{
  "balance_bias": false,
  "n_kv_head": 1,
  "doc_mask": true
}
Below are experts of layer 9 (counted from 0) of a mixture-of-experts language model. Rows are named router (the router's row for the expert), gate (a neuron's input weights, with its number), up (a neuron's input weights, with its number) and show model dimensions 0-127. Each number is 128 + 32 x the weight over its row's rms, rounded and kept within 0 to 255. Numbers have three digits each.
Before each expert's rows: a language model's description of what the expert responds to. This comes from a sample of Wikipedia text that the model never trained on.

# expert 15
It responds to: Month names. Month names in dates, such as On November 27, May, February, plus table pipes, and, and syllables like M-ik-ado.
router:112137099124136142166069120104167179130133175123120113133167146116218142197150122132138074205139177077116138148140111142162127199081117125156107093101113123144139129193146114193170144147131092179137105129146095121148115114145117119136163133142085075083161133123158116083116104119130111058106102147127092161103181083100172180108205151138169073179113123109085136093112165164122117099139
gate4:103121103100137097134187149167157141140154167177131116140111127151163096123149064121123080141116173146124183111193136160194160089111155166115132134176120075119073151202169108135138115135133138176123151093170104120138125145101163133068145127161105134099137088163200136083122134157128122087204167067124126146123120174117114111143194161092158125095055166099054152098131131129111136077125
up4:146115196182179121140143182114094174107097126202125132150134132104167100125159145169128096096181171115092096150132149158093130106124142117103131104085140199093123079081103141111113135134111176110111169135191127111110108069101131149114078079121126120130201124178151156092111086144163134090174098110101080116132122159120162039103176190090128197134132130130123167123112176121130153103167
gate5:125071088113125065152081122097178160108098190124139102135132174100091105143123171089224120091180203122169134125135104144104116127118140115090114171128079088152076112139064114098188113110134132140126123115200110121122042127161126106092112123127113123137155187114155116127117129125057157076154098081107099127142110139160129144116106149111124168192127194164127155118100139090125159080130
up5:107165215126121193140165107124126056192091165089167124135141199102144125137156145115131118174126088092143108066182100116120127184170086087129106073106169152118119113132106117163102122138101185131128155091114083118068088158122183129160156154051156108158106107124117134100122171106166114157101115096118158131141159162103096133149126106060156161112153141129055139133144169117165103175119
gate6:119156122159053149114124115098098179040159132070166123084128146067118175069169119114115148145099122158127176117069118129094163150083119137117123117069046175081098159137155140178116174099140093161120123105107124087132118191157106154137125148148191136127134188139141140126127163089092139113150102130145154173119140153077127104097104132044133093167106148173106137127135123145055148130142
up6:117119102133120159087149053090102189076155132144148175119150128133123175168171084167117077127105185107121154155134091117133134146102055111142201089107133151121129144140173126150107148137136076158138123166117167085166138201131137155105115151124150080068154143099131153122167120141130133075116149096117152133111139155147155130098114164131202085091071183138174103191073187139146165177148
gate7:084164125185125134175138076110106107107094143102159104177117168159165110147136121106052177134129180119114123169116120167174189152089201080119154119168078129153116143144133075156200131138088140147090100151175094196121033073170114081112170147173162161081121135129153085101123128144099109105131111105130113126172154167101125161132146137112122138141108088088109158157123137151078133151151
up7:100167142126098132166136105098148132109067091074142160102186084142101117129026123119170123117144133087147152115209078140202144178174114072165175064123143137116133117156105125113159053179167141142124139143128161164147122102110059138177137092156136115136090157131112149113121194147131127132168158084111119117088180130112141178097163110140155174133096139175163129162135091091129134120132
gate8:107143128115084118112081158123132128043107133105181123163169119098174158174139149122113132150115165126091147120118122150127133137148121169170053148103169117132139178161170100144178138076080165156138143138160178068133163162193116084090118069086155216140117148157092132164137097089079091082143135116119143145103203106102172074130123157146138118099077150127147123143141138129069129073156
up8:138095152140149180101092116111136155110095111095131154139093153153081086086144198163160152180174140205110107101152132165140151156108162097133140142129104138138100115133179107101109102145181116181111089150131127086116090167069101068107163122064110185048166130102168143160110105160080084087179097136131107119089103155129041155157178125152147155117130118108104100122115083131170161156120
gate9:177132133133123127119068113146099082113151205084156100162100157122150123165114095151079091104136133120098158184101127196093127183117127147157050175163095088131110118139118048146183153094140114122160096132181116163150112112165092124075180131079117131129149092124155137134111154140150127104108124108128096076127199128117147100119125154097193144143160102176128188155090163173118151201154
up9:147118033112099144081119095091164114089153119155073133132119107133112100053140160184138113134138141101107122117161117075136170091120124108109083190160157188091110104116164195105138112183148131120130111104150116119150136140113153133140092067134124071095135138091236131065143140152159172116121180117131164132155128103128071106127137102084159123126134150180165090113125109085139171168065
gate10:088129104106152083176105117182196153118172153099103121146138195126148090125139127154097081135111154088086104094068158120080183191141063129154147168119166097124115075164139131116124128156171108109129149081152097130125125113156064127097095110164149115108137108102109105123121108100122170123058104113122137118149171182141186149156136124050138089157114112159167117090180163139036126153099
up10:165213110134136046147104140177129124118145133110228090160139192085149119147130139077116128088112113174119123162114119105130099083131102112128149065124042122143160103101099138127069092082174105170146152093154128112174154118158123101174075111155132154101158137067163091180097149126136116125097135082140139091069110125100157112179095126114130144147146116162108117108214135136124131138108
gate11:151138094121110142109101114137122085097133120121078145144134128052145097151101130127131033145096127149082107078109131116137122128065177143143148123107129134104163188123144067173126150093087131172148109125163102105149130177114030200046150136180167118182213152116153092140139134104127177120119141101150151146166123115136164130184108150066168111133103125124147169125129156152088152164146
up11:130101138086178119131137227154159168069087171097097147202131135160141120126150074151173167083105141166130152149113140127173110132127157130133140197128116131150116121169151065144155133096137121162092191159147114114156119097158145142162163139072121119106164131118095115133087124137141089141096192080147122124088080086140054130063111148101100120214150128129115145129135098062083100117120
gate12:107104101091137128123078141131155110129145123137140130128133158077182116121156153124195091118112215134094171112095109156165152123118145204208144104178152138138127153142103102189197135137188148143180097150137103118156131148107099143101136090153131117116128091177127100142125126122106162169128099139109155147140163158134173168131162137140201143136050113111094113107030137181092192134173
up12:113068122111091095150126151125139076167135097110097089121153141164093132124171090136087126143137075108127169128167180164136152167169129085093125101105125090119162074173091123047056201133115129114131140122120078105091092130113112102130144127177065137116114164137169185200148143086091154124115057077140073159118137167174121075145083043120113101121135120117105136108126134128152119143126
gate13:157141152058122089140099096134112107087144172242142066150164087102167153134191114096107104079121124131086150149160133136161146125122109146161144142144125110117118115162121101095098130100093105093210106131170161095136106147078135073102150157182154081135124085116134150073130140085100141084080151116157128169162138101128121087120184088097140214092086145146141107123121127082104152166148
up13:124151166131145107127118153159134164149143127123139135157114139106092150106107165129156178167090144133203150134193115041179131078130120126119056118147139113180152171087135135129106145148216138157075098225140123142112172123134199158123119142156098112147105153176115157083081120098129113154139165137137136176177181062153132111146177120121138092147133140110112204092142128155086159144111
gate14:158177098132109130130079086134129152128032184122150102147095170119173154153106158156157099181126118086120106110138083141177145168109110112088088066106087114161126151137146061135123086145164156055121085143109155131130115169106133117084147165110116081115116122143140155080120147122082109094159097086115131161109095137143122175241147108079177171055136113143144178127136133151114152127130
up14:156152108148153088094182192153101127103163144143144127144180112110117148126144169120162087180146113117126123147159134130127090153064143142125111057197118128168110113107145110149098124076125119129102126143095085118110127144080155095085124099097145115163076104186140156053161094121078155133139095089055157221096184147102187160163112173141147139132087139154144070116081140123170169125140
gate15:150194058134132094116078120125087146100149170130116118157145097099205147118116107116107107114113159168129114127096163109125199182126113135153117150106122079108089154165180066199077106066104152060111095125179106127165082143151109134098151137169133120130136140149146088114128134118108131043160135150088134110098152127152104141105177198088162111116098064151121129136140151140075122172069
up15:156137121085185107144137172109155137175134190128129138093163148144076112104159186163132069096051036115148125169117110076091103091193115123139124119150113133174105107128114147135118123080143167108081122135124113145110116065192153167119123037117117109114143096110141142182132131116143131149068146139144122086195119130131100158184119116092054134077121116126113141154134111140142174068135
gate16:190119099125179110135145129166186153122121117160182107164085181139104144161113113120156125170121123085135169154114120121135135145148093095125077166156100135145127139166133114149121114171150139166127110149135136178138180150220112113102147167115156094148123082149127103093144159142084230110065157061185178169143137132134176037113136165146146119113099119165086056130115103141096146133161
up16:148188143114158121192107078084162152099083146174155160144141226095147191138103094114142146100124117160097114075130120132146121163072095160115105122135115118172173147094145102195106145147161072088151112146115140187138137190181076116112207088129152113140162067127172106072150105114140124146113118136120141177151134125064161097123119168133187127147082081124121148151118135098123138137133
gate17:125157096163123135131089114113122120116150191112129144101131168139129130128123171099119151148071170132102099164130073137153185149067089110124131052089069151140118139127092122232198134158125140147122161163126173199169128173171144121131134142081130133122125146125126125138190152157105121113077084133158151085077144157101152118181130108101134145109070157090151172199072088151102152086118
up17:161139115127104160095096131130144134144164101166095123112086096089103090165089115126178125126178164137114159139131113065118151171121181129070152182134094160091149125161120103072131110132104090006105133108150125154154104164146098146118124175122081175134166087133133129130136113178158118109108185092141119103125133120186115113117169123127097137125147049091133118102030125107134139213169
gate18:139151140111121145089109136117070145080163140137140087149095167122137132133126169074101117164062151078177147120163099159092080161112158172213148164166137178146148124147111073135097113142094092139112118086138096109146113150094110123082116101210162132034132145173164107153144146127065152104158112094127140128094173123151203160116120093065148176168113100127091102166105145138089135125147
up18:137132164155171158129107077113126126125099083111182089161138134123138180151108116193174144106112126131112167119157183190146134087158102049157148107105152150138097169143105097087154155128169105151102104117121084164092136159103111139138156121092076110152135099139107137166148042118123134115080157164135149066124088137141120160088141172153129110118105149066158195128078187162113122230137
gate19:158143103122122102144101151130179094104125190155141123131152169088216106120151168113120164092105146083178156125135089123144145115109154208143100121129113058055135148138166107194164117154129166123137126132132131158185079126130142091143206098114142149143153176135110112127048142131106102094120070180112173157135149190131151097115160117102151152151130118088062084161084142132109082103095
up19:169057154138174115128155110080123110155104147102150095080077112167106143143146129078106160165170068119102145178158153115090103116180153151181158184152156134124106121087106137162069046107106162189188130139052136144144121165183102107100113142135103132091150136144126104141139113147150128083150118102100149120181146136109164199147102128138137145128099140116098193137149141082194184147159
gate20:153165138122159134096141145168115139156154179070135110178159195096162124109123091056102088172144179133105202167151092154165148141165174120115148118115072108143078182135148082133182144104103156172107101151165195137132088116165122128185152110178119123106118128133126100087119122123077115102162146135132091087086214176136115112118134177108153141142129132108078110159100144138067086105092
up20:160117148172136094131148132146081116114127103119105115074150109148118124128145224162138098100151105121101056138101164103154078070136119097142134173083180162119099125132102157095143075121178134158161138115118069121149181145196139172134054163137138174180125137116078118185100130134136141143101160209123081161142106159171174120157169074122162134117097087136165127117126141106175156182135
gate21:075109149099128132072073128170092132183100144127164102158108154146236123142110122080079099135111176127107147093082102112170166140095058142102153083096140091130098078178127115096125124095126158177197117148163109121170126087113098138075118103140156125086118117176117092108088119176143147120138136123118068146145190147115144104084107151094124120123087138092122123150150130102034109107166
up21:143185143124147062196108115096105134116143085140182112151069115125140149169132151022158175117146115098134144164150151117129058088116122098117072131136128056112088127143117128054126147153159132100129101129131083156160106167153141124123170091109133114166121129077179140130151119110118148128159073130114171052106102108167150134104128079105134132157121196090139056150190127095127128129087
gate22:134214161190136125093081080082127069134131170108093111174121141090141177136112139104138105140059160155101138156172097120162079143104115081166103131106125106078092083102114101160161155131121123192165154116149066145099094084129104134120142099170172120067126095120130124125117163169126113104105087115125115181127151134143139084189164180090167169140057169164131124132115163185095109143134
up22:061110126117104146092153182054132194171105111121161140135159154167115072076161167136155164121155076136185077100104130116109093113089120140151109184138088167085139118115180157124099114144092143117120126110114143071127155120135158083124158151152120153170165103150150143087027165186118183100157098160129160153120066144169168141155175100181093133110149123123128137180122084130121137129100
gate23:130131085160131175153111117183118146154138153078106097171150134102223200102100090134126111073112173059149107107087122123127148165129194115110096103133092139084164118138107149107103110125146133127137136172150124131151100124067099124122160196113170177107144124152110141144066097117046103116096122084113145166064127198141098090121197137129186131086153126152136146153142134177114103110093
up23:108099119114115161117121112165130171066127188132101085166153097067169080170127068183121140142169131100122107122050140110126157144056153130198146124145153110060103166139171117134179082149139133112176112158081119105176130106118084139137142147105134180101061065123120109081105056094097077103142141117123152160126126132110177076115171136166174131079098159142102131129120126158148137130120
gate24:149108136149163130129088136188152145148124088101136095182077168102162115130135170150144078190073135107164130167132085131167134131072131139129133152135104098128110148152140082196127140133126162145168159152162198134203130154149134069121091133167231107120114149159172145097130172230109099129115135128125106189150162171128124139090139128111197157111111146119167153110120150127100081113101
up24:170141135133180130113157105157084204158051150110068118069109106180153124085155155133141133124166133166102100102100157140150116112156104139151193089172149110161103186136211077110172162111100103130106069183089118129145099131166127138158133141103133075119106133122097121141135134064094122072093078161180136133128177151110115126128110168184127162140122134102110094150119122075130109052146
gate25:131142110153158182120127123122128155125146191083091145221167155122137102187144134135109169134153101077086150160088065202123102154099093218077173115150110157143069123162165126171134136124114132180160116122151145110072148128092138085091154161136108085084141160143148117119084160092136154094099112088147141086104109189141135086124189175149176130169119168113148137150140120165103121107119
up25:153106134099065101083059143160158112122099140165128123085142197090137132124154064149144102098156109172167159095143106084137139114164137177085138125109134144107177116171157147082172104099153179101159129163105149141112131134122156167155138118089147123160137117172074141159062078076142124157176139092112045156122206141136112069133073120148150114124181129096105176177107110147154131165104
gate26:169115159149105169163111093140160135110162163096173136176110108122156142149163114082069121135139186156142156092118180159185127149112172157125179145149139099133124132121116129195174175168126183099171138091141115137130095154140160137064144172173127161216096084117165083146115092095152107112082087126163164137134179139166098136159165082089116131140058137112116116112171119199114149163170
up26:112151097121152174114139129130151156037143071120152153139088096195118139110147143180172154146105091135152163124135110144136161145127131152135168184153132190163131144109220202103107135197092163160148151116140083163069171065096156145138120121143152138174153146152135148108101159196136155113103145101119105102182129157113153164126106087114115108123070078142129103088183101124101099104173
gate27:148142113123122100130061160128136119107111157129111121130124102137163154175134104130168085162087145082096134183061167118149131153103170088152170141084097082175081137157181092173172090097142124149166143161146106139122071128108144140076141175168161127090112164106127107137123060157111104121182132108142095137123113108088172158157105175078207141121072117137199098163112138135059156090082
up27:115111134142049136178154151154115167142116106169063126151100099105151141131142137082179107125166102131145096170125137145104149095101114117095160112128146123117139104141161122128103124113187148039171104101160148110149107091154101165139156122146115155032173148158139129196085172130142119200209161152122071138131148080179090088136124091086134120107141127164160075182159111153085110112094
gate28:155139094181110132119126128096128144053060073074180083120131096100173195167121116174125075130133158160125183108104106148172144114137131174101148158144107134146168148083126074071125139151161094133155135154119131135120151136140147129061176158155128146118108126108166164139142132154095177109065093128141153137130160125133180091192175165120142127063080112141104075145137079166077163070125
up28:108187128134129089146168088098179128156105173127134102115121136123146080162087184155138152145130066130130115127166108141134188106146170176061112156146102123099111128132161166157146165144128183131108101120078123133122130163088149149167200129102086119149176111088095083116079137146087178196092081071113123055143077109139119142170100086086126177112172158119104177120172126134119131191108
gate29:117142113088110113191108088162154081135085152109162106142068157081139102129123135162079140142157148092186144154118085147124150152125182072110109125084177136135142080132121124151167132192183109166135171139119113093111084113183115143072118151130179147107101163162137129131120069161116147119088076155131134172126172162149172132156239160134128138118070133198176157116141166135102125107098
up29:184168099106141143141081136152143188112118124163156120078091099100031150128077145124148104092144123134134111163107131164094145096137082140120062132161123133147109104096156072121154162106120128149124162054105098121177066155141158209141122099131122145097143131091141086191157086115121124091083141149202170158137121111071144119140180145081123085168115149118153179155087126134139142110193
gate30:156170124108064097153167192119142137155073124127133100143110170181117093165110118101156054181133136149112144115126135172152193151147126169175121135112152107120027129143160121134172124115109108162090133155164061128172118081070051147102130099181099094103093168109130163168116099130147088092184127100151088150102150120117161126183118124098118128135090121093172119123144160123068099099108
up30:123126162058157125121098157170150135098094142130128102140142143086165106132127098095129095151173207183139125139164136147165193138089119149126089148119162066111143130101160137171136086146110067092153080114159160112161182144115111114185167141180119126109143098159192128100152084079118125121094063160168148150120141140089167106085157124121147200104133190127089077118112104156084096155063
gate31:119174143145053091164083081132094085134150152225156134179125162128153112187180139142115117122136151152084101124151071121108095142102166099110173119102131111099097104168133086215146160081111133084141141110170193114147138135126139155052145154175162101125108162164156076162143133140146102129125146158107148142166179135149127126157207130081113154140101183144130135136133169139095095105162
up31:198122142154164133069182098135126140113136131129155142079163116155146158128168104104114151136139110125130151097143116159108114130104170121093137171182168140109116107163100101120128180150134171118146172221076103145136050120142117144143158128068152026163089082083136087213138141132102104104121118139129128098088136102164084113145107109148152125105117101084116136141097074163115124180047
gate32:135165063114162107072109127133092115076152221102114129148107188087178145113107145107127139168127159133112121139136086109114127166083138133186132091132093103155069091150174078104216171114091156130087145114177147115163129140121131119084135060127111123138161176165107140130149083110125174111094080123095158123102181159087094115126125126144111123175072119205124104079154091105090109115124
up32:177139033102097162102138149152111134121113132193093169138096108077084117097078128107149136132113096103140128099102121117136135134142172141120124073149158125118128095124160190144165136166122143136070156118178154145126090162137158078107144073113159092151155158138157045140175096118136108077123119162147162222176155121157118209160138135101129085131077131163070116116167124190128145117103
gate33:114143137128132144108156112118166152065213112143131146167093131101206105129125134133139117116127092163167131121114088110107120150124169176120113190114127083126111117150166106180168140139091188141095075156153121204046135124188145128091189123117154157126108143150165144114099101146086129105151114143098111133119165104208108071084149145103135155145126093132143124144121074208059176169122
up33:100128070117125158153090112147209167140133172164094140097081130143131139128166162088130122114090090073134154130188135136150170120128094157148090163082157201137091133157119169106133141141069110163126159125143116194084145108145175180088064191161152071132096108183124152080115169114141176084096111111132133143089144139129133126093179149061138125134136204121158112118125097089103149143102
gate34:145109155129124143106102158186139073133160199128168100117050210135116136111071146098124161076104132113181132198075155119161155126092100135118119096134143111114083161129180133153180144110167104152144127164150172145083113148148121119108111059087169155114191125109095159148121150082141073141186081121148131099097124152144098139122155119061199107181103184106124143131137121101103133151155
up34:120157185080127174135149131146187094131114092180103075064117117117146143142104136070123105136068094148174112104102155168114120140161175119135113145192128159136114089119087210123105187136135097084109140153135120101115105123056110134125117128100163139179122077163216097177143123150150063097110144139174145105193127175144075136098128113107115082106157147152137159079171160105117139120098
gate35:066123096117146124155120093121159148102104121123152140191152149124147077110130158102134109133107094112143109100156119108094126151120110134084086162065080098176092107173154084154127134117122141214091061167157110071130114123110146203121178098136143143159124143127155138122119094199078117100106139113132125192134167125134109086147147168103206094122042143102175081158099179142079105128162
up35:146160139124108185161080108127116098107096130173116101141138132068123130196136120150080167111084155126149159161090159144139091171129169104134127119149125188086109160109089130115130032103180138144152096170172084093124105147064100137111152087162133143133133130087138186112161162173063036112108158128125134153107109119154124124105152114153180138080138126115054087188112170119125128179159
gate36:168147089119103136109111107107127121082134080158174065129090148053182116145167168074099140146098129150160106081130107147097106122159125155137119050113133103131108067178125098112171160112063120150126129143136098143145059140166110048108155127131167137135152145121122126099165102197081139111121165179147182157078117164129104103062115141073127166183128094149114136113068119130116144079099
up36:098126198106179177114096151187176050188127118074113169135159114120105123119093177159139118141130120115073100134160163116166171093112117107101080122111114100160086170125117154095080119122183158138122084091112179087146171153119112150084117102120130092070120107150102119159152106130126071150179155138139123067131094124131169120220091076154153107103105142143158140088127126104123065157159
gate37:165139090117161109112113149122127196096139177113021090119059191141166119115136126081099117124106127108090108100086082175159151145095070145151176108144080145130081193182147086131169152148159150134149106144210158203147072099161102126142106154146157142117096152150174156164095159120105110119145147122133120117150193104148136132115125077115150098120101098144112140149138135139102072097102
up37:134084157120154108128174040154135123103114155098140211134180119113140150151107151089186180019151090153048090087155132181090092135141066171130137098139082105127108167132132160116128142158104105180172098167115163143134133164109078077155192101134103126110119143160136142143122152122148104090099120093115127060121172119151116134095135112145143141120106207122131079125127134110139109134116
gate38:132133086118109137105068129109161172085136127158085099144211158049187125118125101082153144177110150138086133158110154120154159150133121156163164153202106122164108141134160109179106094161125128134101103157143108145156114157151120161128099160183150084084116035148122131115140104131121112197098167116127097167147145148142097133161133082150109163234096108084119144184111142119083169122117
up38:112179125084119127088058088108125158166118120101117071130146083170152119115121089052147091189135132109113101147151157136168135175116162105115162075162106161134120117150108086168102109158084039130136035131185144117112120119139158123104132155132104102134150093099130104104151126108109134105127074103161075108123126108094121136185125060078154082134124110084158085106157086085071145174099
gate39:091148134158083145121159112127162111122170166125061081131118072152138124157148122131149087077117200111103153130122112128158120118090175116158140149142151125135130128161071122124141127077163169186132147115183151136181093087068156159116164145173125104151111129065213156078137147077119164125173092120156115153061158169135139070098192074114145145156163163207109142149108127138105128140102
up39:150162036122131114100123196181068077136147130163054129110116105133092120121161099095168158084135137107081158128138098131104151129090154125098151107188165107125197178148147145152168147087130149124141131093094100076121139132154160159172066130067095125140056164126129149135117135140080113118112130131127073154111133144074112095195089167137141111151127144131155154202145128112179110182107
gate40:112112094141095082172069117134107057080125189109173154095119078158125105166124091130108168125163111109149180146094079117139154117111127125112135133173111165151080180069174099176184095107132073153148100096111076154095110160150152111116063129141182083118163180134172121131105137140101132088095070058125153143126127121121137154109119155113126135120053138092130141081080123167083081125111
up40:169142112139159143124163156181145118129138115171169141132096122086115142132178084163161139114088117133142170129156140104169080157198119024078130102128117190102131183115141116146107135139099057201105155112151187092135117104089095118040167073142132091093156149073187120132135129124092130064119136117181151170124141154147157170115154161183118149109154118092133105155122147149157129142130
gate41:099200112133164115122129077131151120125120125117194100171193203132129107159117069099139104125077165084105129106122114123111166133096154125138243149127090071141106143103148100151148110122078169147146100115125159133158132117146115164100133068137158115126104110123122191082143104145102150155172119164124172145160099138101123155091119160126123108092037081118118162104158170201105140181161
up41:091085135178197126139077131162099127120140171137093093131108133046139158107146123112144127169082137127121166123147103074176084134143116155100099179129072136112149133125058126137157134083125087163114087093188083181152181177126148151139155137124186101097134138149117142071116109170062145059135116145094141175089143104095161140076091152075151100131138124101128114145075122155108136200115
gate42:124100159101135121093099148100178099125099184158133122117154163103118143169124145085141119144177170140124159113079064127139114139140160136134105171135128053141130101097125142178160147159164165143136072149087081201127129154137122069084170076112137093153117128160186045133138145142130145074113102038144167144077197161145099128106097182099128107119123168167098083159100089164127126132129
up42:117131109150088151083140159089127159104181162142109141136069050161112090160142131117096121130126092133108112181095156070143144112163165209096104141095112120147133086155149099143171156093085105164148119096094131102160177121087138140135114098121137216137106081170122071147128080122099061153113070143144079120082184100136201137093141156166109159107121135128121103131155127200098140169126
gate43:107212142126135151107173165152098154074170154084085048188135172118090105140170121123180138120099175101182180089150141135131120186138125138140163134110063139056182116114085086132168131120144172113136145148142107145136106134125135105118157141173152133149129118110136100099138172126110100105151075162090135150132163156161126115118156158080118162117060137056123120150116090145130059051111
up43:146168118089114060130143116141140124168143194168119190084183135109112136048133179158092151152073132130075133153107086136176164103159112123088122137141138114148134116150216163061083114092128124137147148112110144147118171099130104130122154161077166084129173076082123082150098109174131114159156134060109131101106128079146139163126105065079120132136118184138102123162133185112126085159096
gate44:147181087147049132117062158110140167169141186155147090186142170097154099122088160115186059126054100112112133165084071095184129168133098107159138116112123120102148126120146139158124084135147155174118210133137129159130111085146128090151136149168111134107086149117143065129101105148125072112129126105127122154118159150115178149140190123137143101091077101088110136192113189144072120117128
up44:157130141156104079148157177153097130134122119190117153077198118132198109150204130151123203130166094114108134104118174143100116135114104130135175102068164131084055167106174117140131121151132104149072148129123091125098144129104129090134109123146139165076146207086144098103123111162127102062159084125110172147069166070149119105151174163114092152117154132106056156154109144087101138110123
gate45:154146075073123118114123095119080134100130137131145122149162184073084043103066080123090102146135086169124170135139046101123121158154124108127182124112122092082155088147129118088107139181166108130100072190182112103104100149154098087105132076173168139158116123166129116106143136122103128087129122097129104133158110150173119135112126176087138137126180139102061090131137102178050137066127
up45:146136109096154160121148104093156108112084106154098133121056135119095091179094122142086137130144147073154116124096119121129105140116099099157159165150105099127181135063112152193185114064158121166108128137089087123104122075139133098125134105137121137123098090143133146139179157206136112154112177185068152102128170114044112126168147080127145171118132052141127163080197106173136090179092
gate46:090123177128099115140090106085119180115093171158145101122142159140139119176133055203104097133147158061089109155143135088119097166130103146115161097176173110112119133079132066127121137148127119112134082175175102177095093117115111153118147174088131142094175135177142099093124099107082119071184156129118139199147133158110182133137110195089117142140072190121074150146116158153078144093152
up46:121133068145137160139090107080172147121078211141137108176156122095155112079133188143158119138142129075113148147163154130101153152101125126179088109143113088151129122087132088145123113188158202178148075101133086120156084096123189093111088145147128099038131127134138195076105089197108119121138151107110105142163132134153128202145155186104155122102108117097112096161161135121079123157122
gate47:158146104137161151159119058118147141095137185118106157166083108164186155175120083135082069133100134120153154173101091111163135105146119134165188138184147110137127162125137137127130209160146121202122123117147152111194119135165096138147094149156143109088162142078124097092128109117085113171103124133158110151123149084142160130152199110125123159106100085147087093115139201192039143095087
up47:133074122073138135084175082122158112133171131165106173147118086137083125086140137129110118120058147175130122043164123160089112109119118166135098049172165184143151121167175086128118166146184151160139120157156130136146103127144077141137127126106170116090112111163155113174084188092078088127126121177128153109149103096141118160115049092115163130146118169152082110206137129138102136177090
gate48:118127125129156146146039087084146095133161115103152080118173131125197107190125130120156098146092220159104143086157132140162124157159088115119158129137120083100102160140097098138190130110124186126167134105107152152133111173152132152099126069164126135117147153169198123124134107082060152106099097097137074143102158133150136149115173152087192103115058117085176190149117172147088123117119
up48:090117162075167105159046118089169167110121145135133077092128123148175045104147108131187144135125160171133129114154163119194109163145080116138123127125108107098109161204089128176111149114184120124133169100157134160107084165132124138117112070119111167117152156101168109085133114106091180110135098108148107082085159118190142164143204213127164152141133134096161190114129117118119166112116
gate49:151120104097183119149127126185106109102101133100144124156073127079178087150108166119149098190110191066127170170106116137156117133081105084135124110082122055180064125145083109140146106128140124140181089146191128111155124166121131115098179149093157099128091130139127124093145162136082116116155192139127134152150184099184132096139128180152162080139113090188159103093156144075050140144112
up49:128119106115144141109124113135109124132091114131118168170127161174180139169173174194117166112193120153118166130149119127135134120183221142118076132182073176158164127157149135123120080108147175132075101077171087119175117164171093114165139055189100103130122158082126157165136110174148147133148134168161170136137182129128096140118122130157195123125116097132081083178174156182104142152128
gate50:170173151096093108096129123178097052173097112164107088138106169087117108177122077083114132126054132146122102065105110116095119127087191160183139102188114109129107116122116085178160090134177113139115079089175105133153107193181109104111164108175160109119168119133142125121146148131106166127172130152088143131174127098131146143086175153076132154099148134171183122112103182155072163132107
up50:079109120159096138189068174083144157134142110028173125102118114149158111099113120179137129144150118096123045082145127158173082124135124123134129134143111144076090146123125105086143132139079098124161128194054173095170149109137138095145111181145132178141075111129114168118105120171095127101100124094128188068114094152099060109108165093119128086094092089100072114129130098148114087113107
gate51:152084120170190133122087112172183118148117163144146164143097157113075119155134169132145127168087139101122163168099082106128161169130089142173119097122177101101127120134170094144146064105142170169120192137166141132100122123194118200103166084092150139132121105187152130133123138109095071094149121125096092125115147109134157127109205134124123089129086124126171184097077104156107115234085
up51:146121142100173104197137107111164075105093095138149167146089125074077124068154119115114129153116089159139126108159123140111122155144097171116125147245114154108124121131169150123082168175116107059135099118081112121110185157165146090127139113089124175112163089109129142113143091118103098105117105145116099095193114154088152107161128147079093143072141072126123180072114115134141059111052
gate52:135155135161123165165049096145106138146212158143152147169162211178171109174102090071124128149116185169127129125104140167095125154120120108089159102107108136174115105166156095174107156124103144086142152184173121138130113163095045179090082087167152092156113105102159118118137111161140161112120061148136165166140108143132120113089135115087153121143123175223148136130120126131120174117145
up52:125154128150128112102090117181183171097203132176143156133153129165100116137138188106167083162167140077174175135129134155146151133101071035119086128075083085117121111116142155155149150148103175105132104165153143121099127119109158165103137214129131167085149126130122089147139136140140163129069136198163100128167094131098155137124150125108123111123108124155203068146157141080061111079120
gate53:141120102088113132152110126132115139124130108129135136173142191120139170190175093071092105150068123092079193097117118122158151142123127148166147101090116061094128095199141070101130078130141153136141143147180144094152099138135167112087178159177124092142091116142136139171155097119092111065121181155057125164150193153117162204121157134085141139109057124125091118147144169119087097161093
up53:110099203132142157117174131168141109177159132185120130094116084151097088168172145176120120101120146194187101108105123157123150123153105124101068118128130129106090123078165086108076202124149157143077135137135181097162163160150151121154111123110132150121079075094169128132132122139115164133140094223188072143151102142171097059100078158112089137130135108151085135120105099192124143109137
gate54:107154171187153125147075165173140124130130115105086107162093117100187104188168145152142107157138208126126162122128098127156118157075165139127129131145102108134144105141126062135129136102157112130096145165158134189146113167094120112114181151147078091197098107167175101073169095117142112111115097052132174212091201148174113096159145087106141168144094090167157145120150107150088138117135
up54:084167120125121121119106105133124150092063113106161153110149100158158138080182160100169163139080093191094178143198147126126160148187175140124154164133100122132108144170098096152127161133123125127097207096145145116128167122143142099083133118113130113178138136183138131102130157081135089099192179099117100146133059087124153099152086118088135095060140112153052165127099080132125115153208
gate55:121204098153186105095104121206158117117091173134154086172166144141179120150130125141167107123099132115191176120135076152151094159081120145154090074118110081156128152169149080162151135124097169175159131089141153140110063136086125095104154105110099092144126085198120122127164078134072086139104140123127141157085168131153136097088137159118157100135044102084145119149078119127075105150158
up55:153145081102172132099127125158164110125176134124094115132135051164083061151099167119137075141137117106086151148052113170155178180134170138102112153081128145180086166157199170155192102173120115122163124193125112125069178106141130157091115154103159126123125123090089110120107119105091144150152101124158172099172097040107091119097119102144125132114123119154183084128139109079094112134158
gate56:164118083085167131106102137196125174159092141117159144170151212094137139179097154136134116143170124115152122159129089134152189087119103117120148088116128137167083138138129109137199171154090158138088149149159103152096140088136124065100115150166118130146129184100178126089104110084085157139158134083161146180117151151129067082132072149111163137093099203059129169177136134162073121122105
up56:159117161102126103098162140148115105093158135105161085125117128120144055078133064125110134075025144139176089180082115107097071131099126141132129155106100118103174151170095142180183176116137158173116139152114170098146114168137083081129099116134111121099127138152076175161123136121096080112111137145152124157075098123144135103131110149195076149049146130160097044156104171150138152148133
gate57:106168121112143144117151102183140122105145111073100153086093171136171111177073082103106109141126166149111156126111093129116141142106062151132088113126134088145090085152151107127130117159011123177129119125113141132121072094159072127102176094159099124100132126164187121108109124143036128111161136039125172180114168155152187130126180126106099116148099098137133104069115126171094092111129
up57:134145110176069144173138115094169078064177136140102104117129166127073105216102156101162128142109170151127088065098146130132102146153070150113079107101154108129144115171107176093136105126143166131131066134148092108047124118164212093158122166137143159157157195104180148173163144138134110140141112113149113132114144082160155117107068121110157126129153112063168126101165148145109169089123